{
  "n_layer": 9,
  "d_model": 192,
  "n_experts": 64,
  "experts_per_token": 2,
  "d_expert": 64,
  "d_shared_expert": 64,
  "activation": "clamped_swiglu",
  "moe_layers": [0, 1, 2, 3, 4, 5, 6, 7, 8],
  "router_score": "sigmoid",
  "normalize_top_k": false,
  "routed_scale": 1.41,
  "balance_loss": 0.00172,
  "balance_bias": true,
  "router_noise": 0.3,
  "init_std_router": 0.0157,
  "lr_router": 0.000423,
  "n_head": 6,
  "n_kv_head": 2,
  "head_dim": 32,
  "vocab_size": 32768,
  "norm": "layernorm",
  "norm_place": "pre",
  "norm_eps": 1e-05,
  "positions": "rope",
  "rope_base": 10000.0,
  "rope_fraction": 1.0,
  "qk_norm": false,
  "attn_scale": 0.177,
  "tie_embeddings": false,
  "parallel_block": false,
  "init": "normal",
  "init_std_qkv": 0.0257,
  "init_std_o": 0.0,
  "init_std_up": 0.0257,
  "init_std_down": 0.0,
  "optimizer": "muon",
  "lr": 0.0019,
  "beta1": 0.95,
  "weight_decay": 0.0,
  "lr_head": 0.00477,
  "grad_clip": 0.5,
  "warmup_steps": 200,
  "schedule": "wsd",
  "decay_fraction": 1.0,
  "decay_shape": "linear",
  "final_lr_fraction": 0.02,
  "batch_tokens": 32768,
  "seq_len": 256,
  "doc_mask": true,
  "train_tokens": 302600000,
  "steps": 9235,
  "dataset": "wikipedia_en"
}
Below are experts of layer 4 (counted from 0) of a mixture-of-experts language model. Rows are named router (the router's row for the expert), gate (a neuron's input weights, with its number), up (a neuron's input weights, with its number), down (a neuron's output weights, with its number) and show model dimensions 0-191. Each number is 128 + 24 x the weight over its row's rms, rounded and kept within 0 to 255.
Before each expert's rows: "gets" lists some tokens that make up at least twice as much of what it gets as of all text; "comes after" lists some tokens at least twice as common just before its tokens as in all text. This comes from a sample of Wikipedia text that the model never trained on. Tokens count by the router's weight.

# expert 13
gets: "-", "–", "/", " &", " \"", "—"
comes after: "\n", " al", " non", " co", " Al", "6"
router [115 132 120 112 133 125 141 103 120 143 146 143 132  90 139 164 112  89 159 144 110  75 146 182 103 130 204 134 127 141 142 152 117 189 165 123 122 119 164 159 118 131 108  95 115 144 130  90 130 157 103 108  82 104 144  91  94 129 150  81 127 141 115 149 147 156 126 109 132 122 111 105 110 119 124 116 165 113 121 158 133 136 138 144 113 120  95 123 144 161 150 147 179 135 132 115 103 129 117  95 125 100 126 117 145  99 133 133 159 165 121 115 133 129 143 128 133 158 133 138 113 148 136 122 146 141 159 112 128 148 106  91 160 122 119 119 128 159 138 106  95 134  95 123 124 152 152 104 147 124 116 131 126 167 161 116  95 131 141  75 114 162 183  79  62 106 171 104 127  88 144 138 131  96 161  49 117 100 125 140 140 161 128 135 111 129 141 105 139 130 130 144]
gate2 [162 144 121  73 103 117 137 108 155 114 112 127 138 122 122 111 134 100 130 141 136 122 123 115 161 100 149 112 123 120 114 104 131 152  99 152 169  75 119 114 145 123 127  79 130 137 168 111 121 151 120 150 134 138 110 107 155 175 128 132 116 115 101 201 118 129 126 145 120 113  99  37 125 150 131 163 114 119 160 157 149 127 126 145 131 144 131 134 152  87 147 164 130 117  97 138 148 131 138 102  98 105 109 129 176  84  97 107 140 132 117 146 116 150 126 125 108  79 127 132 177 133 124 132 149 116 157 126 104 142 150  91 141 109 150 128 118 122 128 192  89 131 130 141 154 151 141 140 116 132 132 124 121  91 127 142 164  86 167 117 120 157 158 128 120 153 157  63 164 137 144 168 117 137 170 130 105 112 135 181 140  98 161 132 121  83 141 117 129 108 115 120]
up2 [132 109 127 145 113 150 124 145 130 116 144 104 175 171 124 133 144  98 144 125  96 127 162 127 124 108 129 137  96 116  94 154 126 137 114 121 113 107 186  92 138 126  89 157  89 122 149 135 148 165 163 129 138 131 159 121 137 123 124 114 121 117 138 106  90 107 159 155 124 135 134 103 136 171 136  62 113 166 164 185  84  76 106 130 134 118 107  94 112 128 111 106 131 121 120 114 151 141 165 108  98 127 139 108 104 135 133 132 100 102 127 196  93 109 143 146  91 117 134 115 155 141 116 155 138  93 154 102 136 166 136  76 123 137 111 178 114 148 106 122 134 149  98 123 123 164 143 119 128 125 172 182 123 118 131  63 149 104  91 141  95 134 128 132 156  91  90 128 156 138 160 136 108 101 116 144 134 123 134  84 136 119  97 120 148 115 141  99 104 145 148 137]
down2 [133 109 149 125  91 112 104 113 109 147 157 120 159 113 108 135 133 145 135  96  45 133 102 163 127 125 140 222 142 101  94 155 128 135 134 108 137 141 139 156 101 116 119 110 144 118 162  92  97 103 152 124 166 138 123 187 150 150 116  95 145 144 106 131 156 144 171 133 112 170 132 137 126 112 109 124 150 100  90 144 123 152 126 148  79  92 101 122 124 132 149 167 149 147 130 103 139 121  97 139 134 139 110 109 155 121 179 105 119 155 163 143 157 113 121 112 112  87 169  76 125 124 127 114 124 123 124 110 103 131 117 155 166 107 113 127 138 128 141 116 106 112  80 169 144 146 122 156 119 138 122 104 140 101 161 113 159 143 119 150 118 123 117  77 111 125 125 177 155 157 108 184 112 114 110 129 168 108 131 116 135 151 121  99 128 114 143  99 124 112 108 125]

# expert 34
gets: " L", " T", " W", " D", " M", " N"
comes after: " |", ";", ":", ",", " (", "-"
router [141  73 141 106 129 119 127  94 116 146 128 141 134  62 120 155 155 124 123 162 170 118 137 137 136 123 127  88 126 142 139 132 140 109 162 165 126 127 134 171 129  89 139 137 142 123 168 121 116 101 115 114 117 118 160 133 152 159  44 137 137 128 125 123 140 128 119 130 165 135 162 136 142 143 115 155 104 142 133 110  76  95 119 130 146  77 149 140 132 114 146 114 139 134 127 138 108  86 122 120 137 113 110 157 113 116 133 116 142 116 119  75 116 138 149 132 128 144 132 123 145 139 115 129 165 117 124 174 122 136 106 132 113 140 124 133 137  61 128 120 114 140  95 138 142  97 107 115 111 126 134 226 126 170 134 172  99 120 103 127 135 134 119  61 134 181 125 147 127  88 119 125  82 138  78  74 135 151 143  95 171 120 149 134 122 130 133 145 130 147 161 143]
gate8 [152 107 150 140  81  92 139 121 156 140 136 130 112 123 164 104 128 120  46 155 136 138  80 168 205 115 120 125 123 128 143 114 168 110  89 159 131 147 127 159  99 152 134 115 117 147 108 130 140 126 134 136 119  97 134 152 120 139  86 121 140 134 133 131  88  87 206 173 148 135 164 131 142 170  82 124 125 145 135 108 112 151  84 108 133 149 115 127  88 133 133 125 128 156 111 111 123 110 163 120 141 187 115  90 153 137 116  94 167 118  94 125 105 147 122 103 128 107 112 145 135  90 135 144  90 145 132 120 165  96 181 112 138 164 123  95 167  96 149  92 102 150 123 118 148 112  95 117 107 113 125 136  99 133 114 112 146 112 115 111 109 120 125 177 102 145 149 111 130 127 139 103 145 114 125 151 142 125 115 133 151 139 133 150 117 131 152  96 114 111 134 142]
up8 [114 140 149 129 115 107 149 128 150 126 142 117 160 172 125  83 119 106 131 148 108 157 114 120 126 137 123 127 142 144 148 137 127 134 128 114  83 155 145 168 117 116 111  94 126  98 115 107  91 145 106 111 122 103 161  51 135 130 142 128 117 111 154 116 143 163 166 128 122 146 126 110 153  87 121 148 127 136  86 138 126 141 134 134  82 136 131 154 146 173 138 124 168 146 152 124 140 107 139 108 128 205 154 150 137 115 116 134 128 112 144 155  83 159 124 135 118 112 129 109 147 151 172 154  90 137 121  91 140 109 111 150  84 131 133 149 159 139 138  88  98 176 121 147 162 123 150 186 165 161 139 135 146 130 110 123 106  99  84 157 118 116 137 146 161 147 160 128  93 136  91 120  62 124 135  84 122  98 116 138 123 119  81 116  85 127 122 137 131  89 100 148]
down8 [135 160 102  94 135 133 106 138 108 132 111 141  82 139 111 127 104 153 147 142 121 110 116  87 140 146 111 155 147 107 137 100 180 112 105 148 128 134 147 153 143 135  86 119 147 139  80 152 131 107 135 162 128 173 113 148 173 108 144 136 170  92 104 111 122 102 147 117 132  99 110 113 111 178 117 151 187 137 146 118 169 142 159 155 146 122 140 100 101 118 141 150 146 124 126  91 100 113 114 116 149 153 122 132 142  59 118 112 107 142 104 142 149 145 177 119 108 124 126 131  80 100  90 159 146 130 110 140 122 107 153 107 135 123 168 170 134  84 140 110 130  96 139 122 107 144 125 129 135  84 140  95 119 138 179 163 151 103 144  89 128 121 148 157 174 129 157  98 106 116 122 137  82 179 104 116 111 156 117 160 111 138 162  85 148 122 100 137 126 113 117 125]

# expert 54
gets: " it", " he", " It", " He", " which", " that"
comes after: ".", ",", " that", " where", " The", " which"
router [146  94 147 107  69 155 137 180 161 114  77 160 120 103 148 105 115 117 139 124 125 107 154 152 133 100 131  95 133 122 191 140 116 130 148 180 125 162  91 124 141 158 170 112  61 124 165 111 130 119 128 140 113 106  95 123 118 104 121 150 116 109 143 142 159 140 129 138 132 133 149 118 131 153 121 172  73 150 138 101 127 110  96 161 103 126 104 111 132 130 109 122 117 139 113 146 152 125 115 100 112 122 124 139 140 107 143 122 142 145 129 107 108 151 122 144 132 144  79 137  87 124 103 105 125 136 160 191 151 110 126 102 114 176 106 149 103 143 134 111 163 131 122 174 115 141 117 120  97 196 169 147 116 125 121 131 129 130 105 101 138 155 172  85 112 153 132 103 124 130  90 179 131 153 109 105 120 107 108  97 166 118 155 158 133 115 159 143 147 109 127 135]
gate3 [131 122 122 120 174 159 142 157 170 168 106 131 130 153 123 151 139 133 137 126 121 157 122 108 145 122 152 136 142  97 107 120 103 130 143 117 160 133 173 123 113 113 152 112 146 138 115 105 131 161 118 148 170 116 172 109 142 109 104 107 161  84 108 157 166 111  85 119 137 138 121 168 144 120 156 160 112 173 137 120 112 138  90  81 113  93 140  86 148 140  94 107  87  58 124 133 162 159 152 119 112  95 118 144  88 160 128 122 145 112  81 147 154 129 132 147 118 131 165 163 114 120 120 137 158 106 179 133 112 119  62 161  99 132 183 130 119 129  93 109 109 140 155 137 141 120 127 131 121 143 132 159 122 168  93 133 138 112  87 119 116 104 126 100 162 131 112 119 123 124  96 108  73 128 116 140 127 144 162 181 120 129 106  86 123 131 120 137 145 143 117 136]
up3 [143 139 115 109  96 104 123 155 132  86 137 151 171 134 130 104 126 127 139 134 134  95 130 172 132 119 152 119 183 103 134 156 149 104 148 125  79 105 132 133 116 160 162 133 146 119 143 110 117 146 120 149 132  92 113 142 161 171 104 132 118 103 120 120 153 118 167 125 125 137  98  98 137 117 140 124 112 126  76 164 122 102  79 131 134  92 168 143 171 181 132 132 155 111 138 136 114 169 105 137 122 133 135 148 106 119 132 111 126 157 131 135 109  96 122  90 158 102 106 150 144 125 149 142 143  94 108 172 145 180 106 117  84 123 186  99 113 138 103 111 154 172 140 126 122 127 143 113 120 129 179 122 134 144  88 141 128 108 124 119  94 136 162 147 126 150  67 140  87 107  71 153 107 145 159 135 150  94 116 133 145 154 134 116  97 147 149 120 112 128  65 134]
down3 [142 107 128  99 141 215 152 134 185 143 140  83 122  92 143 186 139 117 109  99 138 111 144 113 132 148  89 155 136 149 115 150 147 133  87 102 139 134 146 159 120  95 155 136  97 140 130 138  84 129 144  96 137 159 146 123 103  49 144  72 122  89 163  92 139 142 127 142 176 162 108 168 129 113 157 114 149 137  92  88 132 115 150 119 142  84 152  99 134 106 143 112 153 161 111  90 139 137 145 104 109 175 112 132 124 161 116 141 135 161  97 150  95 152 158 119 126 131  94 143 110 131 124 150 122 137 127 139 160 110 137 137 119 122  98 101 119 119  95 145 119 127 103 105 131 103  82 149 129 116 136 136 146 127 146 132 101  88 116 149  99 110 102 126 146 105 137 152 164 162 121 116 146 136 126 126 153 114 145 159  96 144 135 134 134  91 130 115 114 147 135 147]

# expert 60
gets: " a", " an", " A", " =", " one", "A"
comes after: " is", " as", " with", " was", " of", " in"
router [163  66  95 101 102 162 182 137 122 163 130 172 143 122  93 143 177 154 131 197 157 125 169 104 124 108 139 123 114 154 100 139 155 153 125  89 131 152 157 154  95 132 133 102  88 186 121 136 149 150 121 138 142 111 144  92 100  81  71 105 152 111 113 116 135 162 132 143 116 132 147 145 164 137 156 130 144 174 120 112 140  94  98 110 143 128 121 119 117 138 113 130 139 135 107 145 108 129 132  95 135 148 121 182  90  96 122 109 140 140  90 151 116 143 128 118  95 123  99 114 128 149 153 127 123 134 151 159 114  99 143  84 120 114 114 106 125  94 127 104 116 119  94 128 141 142 121 115 121 124 112 107 132 153 134 119 119 155 115 145 128 124 147 122 142 116 121 127 122  92 138 193 153 163 116 113 143 162 133  74 109 146 121 164 130 108 168 116 151  88 141  99]
gate2 [128  84 143 150  98 153 155  90 124 129 110 107 129 115 112 144 135  83 124 163 154 125 159 103 124 111 146 153 140 139 135  85 142 164 115 107 122 140 168 130  92 134  88  94 139 185 131 128 111 128 111 164 120 132 121 131 153 104 151 114  96 175 168 129 155 125 142 147  84  95 156 118  95 137 167 102 157 122 176 127 145 114 112 126 121 130 122  75 117 117 109  95 137 109 140 159 153 111 138 111 121 127 136 158 144 119 117 124 119 106  91 114 127  81 114 162 111 123 129 158 129 118 139 161 132 140 129 140  94 108 136 135 116 147 130 145 121  95 145  98 129  78  79 117 166 114 153 117  86 115 113  88 116 160 157  78 147 139  55 115  97  97 137 122 136 155 109 126 158 131 172 138 118 147  87 138 116 116 146 103 128 142 121 119 143 141 130 148 184 170 148  94]
up2 [131 137 129 111 123 149 134 119 149 129  79 131 148 136 151 150 143 123 109  81  83 128  82  91 123 118 144 125 140 129 127 156 121 124 148 127 117 116 151 106 115  88 118 121 158 108 132 125 160 136 168  81 159 155 152 107 123 111 162 145 156 167 156 132  85  91 126 145 132  86  88 117 149 118 100 131 147 111 101 120 129  95 140 121 142 154 122 149 117 157  88 106 130 139 143  72 133 127 104 156 128 126 160 165 153 111 154 146 161 110 108 112 104 136 105 108 149 148 137 124 171 127 151 141 103 120 102 142 135 113 111 145 125 153 140 168 153 168 109 145 124 119  72 142 139 155  99  93 134 131  81 136 107 168  89 128 133  80 131 134 117 143 103 165 110  99 141 142 120 113 143 183  86 137  93 153 156 111 133 119 168 132  84 143 103 167  98 122 187 160 149 113]
down2 [111 123 103 157 146  86  99 148 157 120 146 133 144 112 101 125  99 119 103 144 114 113 105 120 149  95 137 121 152 118 128 111 154 124 137 114 106 164 174 151 113 128 121 114  84 155  95 181 108 119 142 125  76 126 113  93 136 129 127 149 118  99 120 147 167 129 167 123 122 135 130 117 125  80 131  93 151 140 125 172  87 150 102 157 170  71 123 109 131 105 129 134 108 133 135 146 128 105 151 144  81 122 109 175 144 139 139 124 114 152 151 127 138 105 102 110 130  89  91 109  88 108 117  94 171 104 124 130 138 194 127 114 160 101 116 109 113 135 138  95 138 118 107  98 115  92 157 151 135 159 134  86 164 119 134 121 186 166 126 140 107 111 126 152 158 146 142 152 140 132 105 167 166 131 136 128 152 133 100 164 147 149  94 158 164 128 153 100 177 112 127 136]